config = dict(
    normalize_top_k=True,
    routed_scale=2.0,
    balance_bias=True,
    init_std_router=0.0247,
    vocab_size=23942,
    optimizer='laprop',
    batch_tokens=[131072, 262144, 524288],
)
Below are experts of layer 7 (counted from 0) of a mixture-of-experts language model. Rows are named router (the router's row for the expert), gate (a neuron's input weights, with its number), up (a neuron's input weights, with its number) and show model dimensions 0-255. Each number is 500 + 50 x the weight over its row's rms, rounded and kept within 0 to 999. Numbers have three digits each.
After each expert's rows: a language model's description of what the expert responds to. This comes from a sample of Wikipedia text that the model never trained on.

# expert 62
router:534482531451432482531464465490490434511448392624553448420555518456444510533529510590554496547503589516530470480534468508563428557474498502430440469515529445528521556552498568572424470527545591463424552461419460454451495525461561525546546548460506497488476469487524386504455440536553515449615475451448392528483486473560377491559482531525472516400521511440512503523547552472542462433483552437465516436535433463404461468561491523499504460548514478486448601499394541651489517443511433480477496568506439515503473452462527539511563558454489454556466532482527478473439528505568589460454498519479485490505579470523435508423441441489510504469446531517458408495533454450379502591523483577547386537508519489517673394485517535504392495439471508517523528547469515463610505447522520
gate0:630547547528498406484521479537557389564449539456465565429473484508507477524528639576622425483508476476476502491608545522548431475526522492434469527513437443556564465557508499505473473499582459525388562540505525490476573481535632405493544590459457541528487498469466546433444466571541457557525560413492366445436440603536458473536488491512515474499507502488488553532506510464435558504391487500470418484507471483460471502536470523491518419468526461415592528441539532600485445450460505415456397587472438558526520514535543490449525515454436671491471562536531489440484508501504536518494535551574474448525470475494464528536516484494494448521451489491494517596477453437487450535492461559473484426555556621520539523465554483506394510483445599580550425490473554526467501513506505
up0:448391447530497408565458475573515502558502507514446525580576512470498500456537475527392488493515450456493513484476526426480516449433533499565529476506418423529470377527419488452483464438486470522410511454536505424492546562507516517541550516609540447488461564542576406423444502488568546498450544480459533521445533565487389532516521469562474511438390379403599512538500477544453509507523453532593450512578427528502559488554524556489532562457533535465447487425495481412520462467529526541448529552520562444494630557543443483445552580536468617517446545549517498519506551538500498555574524459453382508489519512441505467498568471483406415568496489533539560532478521452549609553536536560577524546482518477441469452569598402493530547513426541534458478491539452506489485618527480
Adverbs and modal phrases. Words following verbs or auxiliaries such as not, only, first, still, be, set, un-, e.g. "could be cured", "has long been", "play only".

# expert 12
router:518535504503393469510542468433523448578502542502582529536526489488466516491546511503532490506462554527420483524589474541511565566389494508486454543560543441524577499455445503488510486497561531445485507424443502495446486510508520482595592570431485488543522424492516464527470527496484493505567523481464486549398521474550452422506438527502465494468511456466418576600573573499527473412457514505419488462443463485411505556507605504522559518550510469375403449445452538614497476511531463518462525505569373459476446435445503487489499510521454535545473493375509499423391545506452456428499570554520511479503516499566529477415387445462457510489450564451497483561516323470527519491521473580595503556542457554504628528494483543512435457493436522477524609472389478541465433433514610
gate0:533551503563487477500562405489517458498560498639495468434544412529471455509413483485520509492445444483516476532550486484474524486359487436414437463479518555517522486568420577549496496453501503533479517471485530540400499486403426392556476631494422511542415553493417505559480490466515476606496485604477481437542522435537502476493503471498471505552510495453473494513509495555525549497452472512520575459555505541383496597519514507604429545562513500515565461392466474515422513548499433470561532478524448486498503518488515511532477567448444413595409483481436454552450540428593497503487541418488524485484435438492419513403470423510432609436486477524551523462499435429573497541519450458545568451506593570410553507436487503566543491591424499526493556551497434595521412537468538
up0:408441463443537414597535466512539532460518527410565526547459562464445456545485484448370488567527461554433433532520423549445467496539483509460409442553544413519539468509516529551502521538469512426436467554460434454485540507529500420440446527384527534608505463446448507545469435547501506491459564465519424494474530451497539562564553518575594587539518546545395566508497525536434451522581533468441533491464513529524552480487519389503542506497492422483507394491515524563462523515468527563523532478590434404541479586431507537537573447485542552465464488448512475538579575440520493573579409544486464527438442431416599471440398465517554509486464419500538498508547508503502523569454463468452504487564548506523506512433503414560515410561451431478443457633534450567457507509500460
Nationality and team names. Nationality adjectives and place names starting team, league or award names, mostly in sports, such as American, British, Boston, Major.

# expert 14
router:578485515571417484549504538377523468470443383531554488514506481533460525484491496475561535561494620457486420563485523529554528521453616511431514474492569437448497567513445493498539440453516544430444509446401487440405421482541506480578534504514498451483502480531485353491508567470570553485615498523465405542497574443586480533477500474464497437531450534421405500509538512470504454433505522464417467411518490437447483457513536521516494463609515400454444439472504487578426482456544450517480477508557501507450554425474544518450515447434439504558458506442568519562475552486479505410430538507507487534489614517549538493395433407507533499484477554396551489526519343463435548553518490489500547546502467573502629552540480498570485495560437535476503567489484487552535479434418483
gate0:426524517508517456552479482436502359503536534518533452436403515450520511421504516516534495454482611479560525450579496457528542590474549532582475451527617509409492545592402513486495506546477494392400540464459562506549448492586521429502519476482516518465539460487452496521458444476524438565538497480559481426450489463577537544601467543512556518428493456540519568545552450500459520463438423491496491510361537502484454594445517529424610500645522461470488520496531592545565436475556530524445484520524507439549538424558466530508456495484432450405464479552571510491539506468439508484469539539411541560493433564520477469498517489523517480500489440532497566447569394493447444406429505505573473487507527577525542396494411491517509482514586541414511490508530620560544490618489523
up0:515496418520484540440452434488439502398410493471494544551518569465534496467475514479542539418468566451498443440515429584441527439566539448462498477515597470576425595476478476531495538499518457457520491483528503470572464455516490422504572454603574586521515590590390440495490407595400540496529491450432531577527509531451574465501511541507457496519465547477551453499499441416482468431464478542531486518540558573500536481409491430535515523495431580513508503443468448520593547573486467517578518450398511472516474454454439534517484504465589528438503517528461467542464437508462456477541513512521570368534554539491582498513482444438403506450486511418542430481507502591575479508538436482423502505507540365375536527485512510506528568507486526466468638613494557419502565471557525
Commas after names. Commas, including ")," and "",", mostly after a name, place or year, e.g. "Fresno, California", "In 1956, he", "22 years ago, in".

# expert 25
router:561559602566362480520529507402536487505501462490507445462468492499528560429510516565558415562566587509454511480534568464486518467383564526490432501448484484470440493502462524526518409484536559472460482475481409481383459518532517524542472466564529454552567457489500410557516456510536524458591539558473535525563552483608478529569539486464478482520516499502396481511511533520544472488487491486462422563530473445402516503489562457486486430540434402534535516503436474544462520523493542521513515501540410521513626458501461487472519531403471531455515445487555542492446503565484465468404557487510522452477495368596518536443443429382521488539520500450579481463490341515458558528551491512508368594426533542568637542478445517531460572473440504484432537494419487600529459478524549
gate0:590507568485431458435581416459572504479507553407498452433513520496468564552497489530445516549569501451528456515496493439478515520523526495553479509508536474465520515515403495573603591487439467500437469528467442448455504499491595512571528485557513463522502485539537418495452477557449495481489528553496489538508661503519508550532486508445503544515486453503492445549455563621461501558443437403520447515550460397518477469524490411443512428491471476531471547466494469416418558461453552457427545468521510581464565484488450655495410505454430428449492618486612492453476503559445477438467449498509528424511535509541414561465492497404555455584508417528497477486585421464554527594549441529452554529407589600499522577481486433505503552509505547505462489495404450590521492496607471
up0:445506496463535510536498615561564478516590559459567481518509453490394462527485521403441473598529555495510430527546541504502441528408481417479617485467542532500474524547513566469484376494457554612492487477504466496459484472470532498530508572472465453531459466427524579515579489488486467418525503475493580399487461377510532540457472409484441552517452543474454444546528427529449494501425551490569498536397499569434561467512516553524468553506538534519432612540475509602472478662559470569559528477478495463489429525438524386527523502511548558520456604555499413562554609469482512496533441584492533482464454596452555525512462406572628478459511477488495537440502472560511485506511421463492537448514472487519512495483521478541494470545552397468532585485444427434438486461477526
Place-name starts, coordinate spaces. Space before coordinates in infoboxes, and first pieces of place names such as St, North, South, West, U.S.

# expert 33
router:445535561482340516491474540422563472528465432469627494505471499475479542521514495514546484517523542459554447496555565450489516471404599569506455538589565506530507639554480441510515496535514509518464498451449552451522438456523500521563504442548475483444494412487555449573433536521534542574674446503517482547556494506564399528554484497478479432487535512412505423495481511388478384468501481455445442590506434518394407467536590520525528515525509458496426463524466570511487476457413563504555548544545450472446567462466473476511469505383512527528471459509525553540359560513523497481426484537541519552450535446534521540425468495439571557556416523470444543476544416392432541443482535567486469579539450575520580487509477481580520509507529562443490518494516476466469497451566482
gate0:555494457480507536472553589562474485553545540521550434538465532427441477532454488508527518545403524525583502437533465540512410488491537514525533466524473514452507539485600358484509487572500561511491560443416543528493595556527489463517519503561473567513509473471394414496469529423501545566521488545504445460507491539549492532535482402531469457529467548461461467475497453436485489501438535501493549511508504509432503533457502459412469535456531567440611543448480471387425509550429551568525491472453521481523612609481564588556424535497573533437410440484534455474454613473489554571546634471594467450498573545465421430444517537517540461579433477485558427508519431525602426613458407511548503617501449477558494612472536504496512537501476535484431492490422466450498482460581476
up0:580527556566550470547387485427465459458598458519474512493489480561448457518538499513446443447549518480525457463442482421457546443452464559531475418519491591553490534513461518388479555490490466544473494561516482560560441563550502470486470549491461457564519538496622573507490483447445528452461509527461537449453536421448593457493442423520463540478533378550481440531492448511511478547529462451565540466552497442503534522523490485538535544491523551565525501599548449514462548548492418500519447480496599572503593455526485520447444489473556557492547508541534470435580526506504475462486419408434426518554476461576514584417456471456429578470600515496481466489480582541577477476419480469434513459352549433445480481408473381371498436515475538527507449396563531495438460531597578
Table row pipes. Pipe characters opening or splitting table rows in sports results and election tables, like | Win, | Loss, plus speech verbs such as stated, saying.

# expert 38
router:546531544529424539503414496450494514538509452472604500456518480527543536439488530596532481519462543460529404461530541508582503553422606517450528461546581480508483517444493470520432491430577568485447464413507485410444487495512488580512550485391509419547457526464567393527522468507544560589588464475468429487454587482627392515593561580509432433430567556428509479483591526451516463465503459495420498462552490482432462467586566587560480486581432523451415480503493553589488529487514458517517472501564492586493548522435514423494562567422437440470495544469494450571421557501499503446490545492488454515448573413518452485507468462401482529473420549435499442522490407499484460521533592482511351544436480498535585458524488510532443484523523553500541505487513509480468515422508577
gate0:513504498578527587519516437461529532510452419492557506465404483403465602438520473547460516450484500536443395487495490535453485515424510464481530490562568460569402504593497435454515473461510530510484495498500504599473522437480523532464580550436578580542483516408511387524565415511503472531522434558462607524480513491525486544531427531563478509476518495539408482506691482496512538429515550479398536476487459512427510450517558486496462507485464542492440478455463499576462488465398460483504481543571489536497578552498522526517604605387538465489394518445454551574367492509556477362527558409475486464451548492485575545541548572483537502559512429462443544524490466462509508490511497492517477459498453623481499508562508485521500554530421521396469583529465575537552521489406515
up0:453519537520516475495459465526578517599547523464561499507416490441421500420476476538470483493414548536429378525479491555477603561459454492458484494540568434484490493558524493442436556449558516633460452589460511454437520433595553473443590609430466582512486499366438501406518448451420491522482458525421515473436493467579514492598496424520500552528520514582459482520509516446582462513569533429515505496506468509474459469501552533467449574494445465489567490484438476476576470411501525518513537507470541505429554594459465473468606524522492491473480512456390499572426499527394503522503534488492459435541537479465485612493528468446476490489517446494455565481604538484479549490564483534505508428495503643466529498530520496473526435564546511337494580519604472519579530489467571
Copula verbs and adverbs. The verbs is, was, are, were, has, been right after a subject, and -ly adverbs before a participle, e.g. widely known, initially, clearly.

# expert 31
router:558466489496361564430419498415517474508530475484527552473451517482496492549630529526571540589500513441490513563538505561518486520456563522406481496558535520498453540525423461539469408403520598421435526439376489459533453505504494521602501548472481553483486477553474459508480424504541508485638440477466415519516514520533491539460556468484414442495498498416434508572516546473545509527556468408491544541504462452370500522554559515505523508521468512455501425474518562505470525464478568510436524416459400482514484482469552503502470571394449499459433571501535467538516566564517469372538493467432470472495606463641489482438441388491497542520379535385484491527538402490432507536607504517556479499532485524474630525494519532532514514488478481440421546485448469528522456469522546
gate0:430506462446418587522475538554427454495547450387526532497486611488465496589510482489632516546484526558534549471504589578440546608526488555496516552493561466548528496513518456536484452422465497455517504462452449482451455485419482512518421485547516496591523487502509484441503384464570498444530517568599480532478505499513577534519480492433405444565458508533410383508499510486499490533557490500525440475454463446521482403567472407567561442519433503523439562526576513434469589452486475487557509528431424511499512549520476506520518381456510489552500486520515391538509636581539390514518453419490586437511555471526512548555516560520555502558469521422428496457582396478378525495572496484526484471506558368507581542552450515529467480461507516450496436501504507521540572536548565
up0:510565509476469491492538651567634356594548460439560503419530442447602533557482486431589445518461552532524527594501437447444451495487459432495493487477592490478516594529516454511422529493491450497457560512540502496497490428573491561551497448496515486598550555542472506497557492457411452481441419438464397500472396452533537586459445495434516488519484446522541481447522582578476487629551545576607433459471496440549516515494571498544526478469513451524500521507500535571463466365489500495502510520542570476464436500581540454525552500458515551527525504534556512449523504514427454400466463522517548444471562544491522448492471574545562470406470437517535529500429481572534446539529569439455497571496394550406525470437471438564533492468542502498542511540506587481505581454489534
Units and table cells. Unit words and closing marks after numbers, in tables and results, such as km, mm, %, closing quotes, Win, points.

# expert 56
router:615548557471453527478527446352554488522543439553553520478538510418489582576599500531492481521506587535492423455556502555531567505440526577473399550462465450531508587451481477584472430538442511424473444457404524437518482436578468459540539483538532536478531394489466487474472536504496587510584532491509469471446619496591429532462524448474396465458544477462462512550522588506457486427504495480485471492527495487401391473487548498470561512577538488462467556419497565601416467477512483522426540429570503510427489436454535538428467521469478471536426471506567512508456514414525560469494451507573499560524548434545544498392491489496531596502457526463430453511568428430517504583513494561527453509494485578521628488429459462539517454444403548506483488495559460504452481381495536
gate0:538451530499514503407489426489503536461541486499514467608490528376620492533607484422493578463520527499559605610533443502498503561452414545492445545412511525503533568553488438480551469485458502570525450588515463495527498446581548431574534413467454539477486520484477508562472429505533505490476480449514511443498521453564419556494420473461512512466487573480581493528478572501534454550383525510543531483512482511425485445516598448566569491383529536519492494576440559495500496443592511489566462518632501481489605522461540525513472463468574535532454491459510476495416553441455573490440606456465559560547533492499482523455526455504593469446359499513549474519428447494502586593392479614502481491512485438463522460481483410478505476519439488526417497518503561536398430451443522
up0:482484544544515435507538515497465497523551519561496454490509469399612449478558623445588532533449454473487602566423423405506493503544519496455477492439403555499537478546468404501436504470531422520546493538459555428554528452475558477519539473474506480440454420546576443475476433521542447615496475415584524480472460362518496517460526429502486494551480529510563481480523584482519394595398485562587557479469496478420430422511567532565567469549548503542497464455499556448452544340525534442533527507446579546541515445548530507497392446504490421478490470525511461540484602419389560428388453573502486515487546499451529604496547482462519509562509432460477421534478504483533554553499546547500439482531521449561479496479564517497461510457483454507477506519568577518529498492574568
Month names and dates. Month names and commas in birth dates and date cells (Born: 23 April 1871, December 26, 1966), °N coordinates, plus middle pieces of rare words (ped-ag-ogy).

# expert 19
router:499447549515412501469426532459567515534460394510611479521455528538531535446497549499551511504541553464456515489584466502524548497371515548443488470530525577453425534476508518485489463530474540493475482447506494461454521462476497515584589523441466428431596411544535495517492421481478559458664414556492537517463520537566385501493573517429462430502541439473443452558581514485441472439477502545479419439490433460444465441540533548451507529586431418500462524514506511590535429448547475559438484566532452521450522490528463488423512589438465451565479503430511498489496571530478540461462487542492488510491536446643606573498462553478542568505466532508528462488559427518422561489493512563448338536474447580589588464456518543526456428472480540519514513535465509499495490373560590
gate0:557490525452515504473510488470429546500505462508443504500477559476451495474507436476504467476489610503519471444435467456525565461439553630506454518433517521466525487541496465495454478499545421546603613487486415542491452495496476463516496465495568420497473588438575462517481584500523552619487620510542465483466449446426493490455541559542564435542588479512575522498509437511485404589650486549450481581508480559553453579442546437517522515484498474572533491460444501437501570544436516487447568550539528497477445555512469559525557510576476537525524565511504585482551493409567433579524526447601523534428475470485493517512519540425450443535515583471541490522422495413423365528536540439540477461503580443407486551558462376512481552532404519504579502493583487421497488586452444
up0:483488513495517432487474534526571586548546466547525468427417525518485545566530503433536435482525569502506454496516465429409597438483424481620517532437535553484509482466467550525499591545478427528467505543527438498477504513448495553527537453503532496497548503529549562464420486460458542492459435533409598537485476616451468551511479544474464477389501533509483388438517478565433463423499498557577472378587424480499493513437402604385513582529413600476538514521467497489473449517550478572499496583469465468445440484579515479421528610566568543592518541507523439529507545472544446551478505522426467432474556462517550584575525559527515482514457479483621513523441613541423486484432498540497528588528425487528445519501625519475486385535508482447505417496525541504505490466533521
Numbers in dates and measures. Digits and spelled-out numbers in dates, times, scores and quantities, such as 1 April, 6.30am, four seasons, twenty.

# expert 9
router:570488544503449526598503527377542471533573468521531446432495499502540504452514487514571547526561557425462476483524534492534501491449482556475450523485550480471500528517458531494414443485565524527429553462466504504373533465458507569521511513504456501372543375498526400496507441492484547566639490516511534553458522521560479531524541524448479511580441498508437481532561549516592455501513516441409523569523419469469437469517509479513447514538480413439437459449438454477413492435460537501457521532584462476467512491526443501446493588504446460535455496477513554470420529511525539433452483549562498463527557556545438507359481449461503508482480601430550490475532361533379513548558471559493404553444476458556612496491464540531509488392404510550454633502492538508433515429531640
gate0:547524535432588468565541544386492490495551410463447440535441514547523491486497546377455535532541576504405471515429515493501531514476431618529495472547474543473474460515453430580462471392581552491504507526534500483434519394526550538445481503442415433453591506599540560492531480489548514454474463605513527452517453525424389531487461413497482484485450525409517426536449473525576379539538508498433496555589493458503514538384489556487495578462510516538536503481563574427443457524617504504485436438461459524474383596450560480403497524514481434567458543499533485534531549506471552481527505542490541427472562516578522441491448415525505451514575558524514449521589536529518484490568559640460471510434492470508505569528482500479514457474522475561422451417593514517455541532490526
up0:472505486642461490465495475493423555560526556509553471500534454478426484496525550581520521463470533555481515506568531534592455421520538490418503447516467579589506417443544468404527506652450521555509596434451495465548466522497444429469494522529519518530529558495517477553498473534442506468534591511565493505488492563607508445501407515489548553458574480596465529555489495565424532492419521532575513519418559430483529477418446429503469450483491452511488442530495454510572453430565483480485573478505481507593509481572472483640430476553517446546519447475539463497539491453492447564506529443454498484558493519469497505554538463442455497547487460438518538460446460548544449492572501418493425476510552569586447426628446517458463601507564482359498576534572613580547579469469430
Place-name first parts. Opening word or syllable of multiword place and country names, such as United Kingdom, North, Silver Corners, Wall-achia, Har-geisa.

# expert 45
router:583505540510406456479495486390520427475526417549598473562459500506552479485531601566514531559540534509471500452500526501566526439481508506525463467518568522501515535516451493483528510480500507421444454458472501422468408510446569489567519464485486408494571450544506447537481549526535547505590416500493574536514460466530489460492540507543454450486466593442513585423505605526471417492493500483456530483453432492427480464495539513433502517566480412505402482464414504577369516522511503469485522523576433520502444480514581454573525584436480549605430492555494511513383533510507623500497545497469493522469509463510460629459471392503501500498493551448474401438511411529519503574465472568516403587453458525474632556547513498571441442455428478472502599532452469457427486386554599
gate0:508426449513457422406538457553474471443491421563504444494524474580371494496499500506428476462587490473495639490555482501508491520515526553521565462494551452548456538578562465477506520507341577525543525497580513477547409565494542586514488524456398401456580521481542391614572494555466516533532447444472535550428522510518523507516429507501544486460474530501495474497552496540514355514483517525439531518514569409481536443430493467497521464542392419561491515437493538540434503508461545378528520495497545503437447522519526381547491518423480407570550441540430448521521482464507612521396457590489484502472511513485480477463501431503399546499534549502536493472530455565565493468503460488524494583437458573553505494518553498479432615431496571411489537483506447515525470512423563
up0:405550463554532561447531486508527466515506459477485454394424520563530415496493551441507532465531495351515500402456431408443490486507482477426494510406522515434498502532513601555542564549443552436437469516469518467474501492495451523513485582508394561421440445463450520534529573488571506499505447523468517481540533506436502425500499442499481569477486551468515443527499496519486491458419556455518457468355456484489518495533479452543591484473476462547522467571480524494434512576572442414484562465459566524554568451612533485472557563460505473592504406430444432587445494394476440509477495509495522515442563465521454553480515498518480463482525491536560502519563494532573475574605412467417512435487434541536544542635558467434469614508465523532435598570596433540471420515554534
Temporal prepositions and conjunctions. Prepositions and conjunctions that start time or circumstance phrases, such as in, during, under, before, until, when, after, often at sentence start.

# expert 48
router:554626557512350518517493457408572462485520506514564509501465549541529547488605568603519528531504553487515494489495483526600458522401507573464407432565498466499450557494495480461502472522526458468466519427452404422405432476430473527595580514466482450476514415544549451493472495535478556461717508470542529526517538452485455514531549477465430504462493480456490557535513576556531455504504538504431503447431427466409492450547570502513519516599471425515398496450456539454479510495403524477479563482597393461487464470467538480495446591394479470486508561547524567534438505528498506434457547536525488446501494532590436562512451505485507489503447524467413449525598415436474497482445469560492386562501507571467636506490481444523437523476527469499469522499461539454511494518514463
gate0:642482509486505449451464501506464516552540531387583508512528512526508531424434622571481533410533432321477499522484449520418476507493440625546290422468485524514541572501466431573455443535537485479480411486499507470485446473528570589439457332508505563521460521489458495498475539534469526442573465485544419438536563475528456471557551469490535498449524514561478521499447528493568509548491473502479519472524394539453493540482447515509563546535489480491585452459496611507525434535527506606495517465554493452473507481467503452500433612445558486486399501496538450515538496499544434473586504529473436521466459534512449517488498516550532431552477473518483487531521472511372527495480568397428512485392480487498560435526370533488500491535529434525493460459496563513490485545522490
up0:455549436466512478708514514561550544504531471495499476499438485494481451449545480472622528549521487452416507422571475483526513507576435554482525508500483616455469589426318537458442488574488409510464511505540493535511503382504521439464495415547517548481556551471444426426556442499440420490499432564463415503565500451480513460559549478474506518470412500490503500449517432522391540500530537482484558499459531592497444470586486463548533482483535564532540389447481523513591497478498521579530505516562481405514488488524374450571550458506465479632416441505532436457516529413574504427580454488505568537431500401553530499469554502533544461511489479567559557455488540565543496537523501419466454447532445545450487484551442471514537483503529500486555528465503556471450540527563505
Opening brackets and quotes. Opening parentheses, quotation marks and brackets starting a quote, score, year or author citation, such as (, ", [, '.

# expert 34
router:479502491423411537515476503391525479469439529470549575502508500501481512458445444585533525572595542488500461602532568538526538530480529531449441463537461462485483480492461493486497429505501450455477552494432433461477573541450549471525500520565487423514569455475544431460495515513533517523499463605521557510489506419609411505484528567468499436463591520483488529458459513527501430440555517462457440424487432447438462517555566553536502517608517412410374489445458574692526461517384521486455469520490414459488529519523510463534450490393511535512428454446486554434459596498511538436509512551488469508501546431527458477345483478468521494505386604474503440495558449518450514495531556519507524507455550584474668507496443564532440478509506537523497612495500497496442494446534586
gate0:559587491490489502515516453440537518443461440562526519420501578524450597446490470505498447549586574546504475531536533429492503457459496618550530470483603489499505502563495453546543489498438466523485530536422569499504487634414571472482449456461538441544462391539490524476596503571623436507481463465443526495530450484583533450605453538451421540421464499540487499532476447445437496471473506503532379556594560573493517445497532447451508509484453485466554506426502553548551529447397489480414519480506459563545467481544380433553523454448502523472524462536422420512504564504493631477577530548504466522600498518454580524486511572524483515464522542510537501459520464476375633518491527474486526540478532527464551562435439623499447503423528480489501429474529596447484458552579449
up0:476554486455556500450496433445416489429406468560579564537442528538442459493471508469555464529551530413519592547475399475541445567477469522507524466473459483530447577480466466496535475550422408462419530478545555515509475535453462410474555491436487588510543517522519445417437445488480577497496504521466495427541422597535543552566552473577473523485517556448561559451455434545563500590486460471491504506576460530501502536456469520540556427550571541453519618462449438538597378528559489426404502512557401468569579454479495436559517527564517536556477494511515490513495453368549612453501584544508478465477461428492587465572442595423555513447468533508513565492495492371478502595447481484583487502543522516500474516481524439419534582479528526447480512443514474594525487553490455
Prepositions after verbs and nouns. Prepositions for, to, of, with following a verb or noun that governs them (nominated for, professor of, tasked with).

# expert 47
router:485508530476449523537453518402512497469487422501598466547479463472517529508544503558493555561565598516477517485553448557545528522387539484497428520520456508428442550416474529482452472517462499435415525407370478452476523499427459456576588511505543445558527455460541405456466541535563585460626486529456494464544516479567525569470551565523463465452432520495466555433553513457491420511498517458400523501494456527402423520528528544500569464575477481504454529510456583605474518489433483463539535550567448496509550440488521517428527559429497467528377503482466540438453526542428494410512526529427492537473582517558429514428485528428497596524460493420449474482584412506500493504586577480503429557486486633538606581511428477493446492541458552529498508457471438439566490401527578
gate0:514532582482589519458561487411449480430454454472445485567438435414511465516592475448485580433513526598591484482535510489501573469565439494545588513518454439524556518509565541538480544497492491508474494491534468401509534561480501471574399420509532488493509519467514406468594537453538555508496424428479498462383525564411529445510539450523523482482545484529446432496405440517501427540481484486473461542494457374554522489603505435557491553410479520571394445529448462509566510552509526482572518481481528566512426479481551548495367469476472412479526536505522445458510478436516551622495523520518541511523541538573551405492594501551540510503518446573538432476493502503480525561521516433486461524583568460435513436580660476559515602500438471454603542468564544497488493537533447
up0:436474561543495557584544480539477422551525552514396458514480559451517520499463577519517545491547512560529500601512439483496582408478534445470574551487536561495481405480465517520397520451566509625504467528468491575500478566533513466484523614442450606478564459538465510570502531489479416522513541505515426578461608557447531460436413456512528513542448430457492514478522514546577585596555502532432525476531596531505467493427485457412522393495482516488526546535490551529574522548543528561421492397558642496503447520497460521497479459415497532523455448435439596499451514494488552508497476481505485446431616440507485486470479563529532576583520537447507445480511495495449480474465497528431533490540485554455523526395443511504491483523581578412424562565366613545479526531475524
Citation periods and abbreviations. Periods in bibliographic references, initials and decimals, plus short abbreviations like vs, Vol, ed, ex and "See", as in "London: Chambers.".

# expert 35
router:572518516480403528463483510342474436498438447487583484490399491523472536503517515515502485513496527540478430445581493544505541509461571567506463612601526461447547531469500511403496503488521517456458445437421542478506477453514502557600588437498460492459443430526542426538487491445416526532611507519477448465519484464568449482529606569477465406490570474433485537494502551497426412442504478473501498522489491497346455474504602496493447453578441502478443521487449537501502510465432568513435539565584409467532567502490462567520584501441504503483468562409543533445402538529503512517448508547488446535564568479619493547416454400466530529518395549473510455509548396416489493497469552568591505563535467595592556446547501491559461514456485478529459554480428458498501495493501581
gate0:494519453504569537464485511484436474535544483387469417568515498503538429521452486494499500468537616493510510475509481529458540578536491504549426534526492466456578490492443491505546566519500595364542472517538507528437516521548552465517486435474448452515489543576557519478549527523576520455537442448494550443419579577507505473518567506457478520542492347492550514514599486503452481499577512555518532530428499409527419417472538484461552528578454456511543509488520584524415484403566563461475521474539413432469521557495498461525515502496499582467433512495539490535456456487567492507426434544648456474516429434490508438570498522567525554614580533589525506477534475538377484411490456478580503619528587531591531502477612523533618401457417504500542486525465537471484600541476541
up0:577554576452572505434572504498460469400542487506468416456454549539463534494431528515430499484501488509516503514459542570553522557514530445519494469416547538451490518555447594455541468401448447485458513486500487519531459524474489546507573471493502466483478485513506563441469550498505486474472565443441416438531495450495532511493537474447529470475631471632521579447400507535509459541461534582483542465532565485554525668559575485480536462434524546589436504581586536606544490460453440532374549526577611523467530448389549525485372534420508465442516561510434590523494509609518540490546587496480449480508564520520526515388479540387489423477443495489545502519468446474506522499534536525510575505470466468472480505456364521461440458550533434462512523400460473497528526538450450
Cast list punctuation. Punctuation starting or separating entries in cast lists, tables and bulleted lists, such as semicolons between actors, line-start dashes and pipes, plus "portrayed".

# expert 1
router:507519505514455503425452545392522471440482449561558514457411492577482417499518529596569521509496530538531418476533582547597521516504619476436504498552470485533504497471419537534446512461526520428431505453463489466580474467435469542599557490449520464510485469518508410589525512509472518448604417530429502482534566433573456499532540578491459552496511517489403524541542497492560495460544475442417484484537448539466492431518508529480515548523514419498396443497482544588444515485514511527482468507549362448520501501486511383530533622483432463612509539460526554466426531520501531462482536474469458467460510527556469460470404463485515525523450574435552444541485346460532516563440507508493419598467434575592626529497440501589423512500538492488485493506448500487439562416454632
gate0:485507521569471551483530474518458403462506463466526591418504551554567556524548533593483437527522483498489455475625484546579487469533496491481469494414445534609537598491416523531489489476522483416476487505479477455521458557523500470552528486520484521500466483427485497504474512551414456421559551526512401565508517467397516458428475557455490411473522410489484566610355454433456527448501595479526564492415589444517550531501466503529534587463528563468561484509531526556584510538536426500486414515511418553447558452512465412530440591453529628579472487574504382431454505526517440396465579424519539535402551542521497496505415539473505483465489474588513415537480460456542611474526494519457508446507529498434506551454386564516511533524443569541530518525478530468505461435543518
up0:513538464610486512461509436526481484547524483411435618445512569506486534466542534483466497509528465445573472569519417520525511561517479489481448508468570530463518575517484465506554417500589482399481446534566544466529504414505413422513531486509445567428550487429487568433437564585450504510545580501479432453501547495522544547553480457434503493500479391565446486568455553550469525550496473380565470484425513490483493576430437510489451508472494543401513381493591462635475466483518492545508538446563501551407492395402466509463584418430513585545526599577502511435458536565533508558520516507401570519497485495516519465538560419453552531453336521477526446524500483558550520517572435432507502446555542496563499550493493524461552527494518467524533556490525500410558394480506516
Main verbs in narration. Finite verbs and auxiliaries right after a subject in biographical or historical narration, such as was, received, began, won, had.

# expert 13
router:497498598459416583536454475377522443533472447543570505424554435480469478536550509528488515490563504502470499553501522554510514513510582507455474583592485530480548515523428499460465408500499421413481502459472498430464491494428543494598617480505552500426484394519506450543505526485499491506592548538486476479480576445440441505514575568492497510511572556429422530493526523486442466468537419450447467457544474485439497534568569439510477544551525445431476494479474575674530473449464532514511514455544473552496539522475525468570426556420475509492474526472515518448389585448400563505504513515500491540499516543537544462414487486419491527533417511472426454591524419479409531478581552546498417604520525508461648544481511505493389416441534434495474548452509401505484497414542609
gate0:392547618404566489539377590508437487581505414544520444425593514562497508440421435509502529442521576496518480519564523450470603432434516481471427500458492569507485507484547590537555500562457420531605539557499597560476509423560466493540501490508478537496516483461596472470474528580512446584496499550550539513462454565446471392418406532468551433526455456494485524524388472471425505479534438612489562508436465480467505437462507547518442439417510569645492498532543487529427458494520501408498482581532507605499553426412541510510517528495498482575470604544488425492507465500551530518466494472503493460621507484483611512521558465491491511576471471501482521545548433436474512550517556501468534474486492435564487432461525472494506448482535567544478479408403501519489513523505547
up0:383512554456519475450533581525502438495443418456509497566578509443442446568500406546487475500521495536434449520503506527475452472527636478539435510431554516494523486442450597503488472478385399451476527485444578491516589435482503586570630407530491551569561479534474467537520459515487448540491548438466486489516539500504484475495489409505527471568467552544410424503438496421453484551563461634411511430586453513515549473456487498591488509501510527479528488557503499467521469490499499433513443566518545533583509466441493600510485497485545513487512628550480463385504480472509539459470437500399530560567488499462547458440552488543585537522493485408477448455587516521522528487474516510463506498550491442521524513396488538507442282405503487553468576459503457551464536545451484
Action and request nouns. Nouns and verbs of action, request or cause, often after to or the, such as support, help, appeal, decision, causing.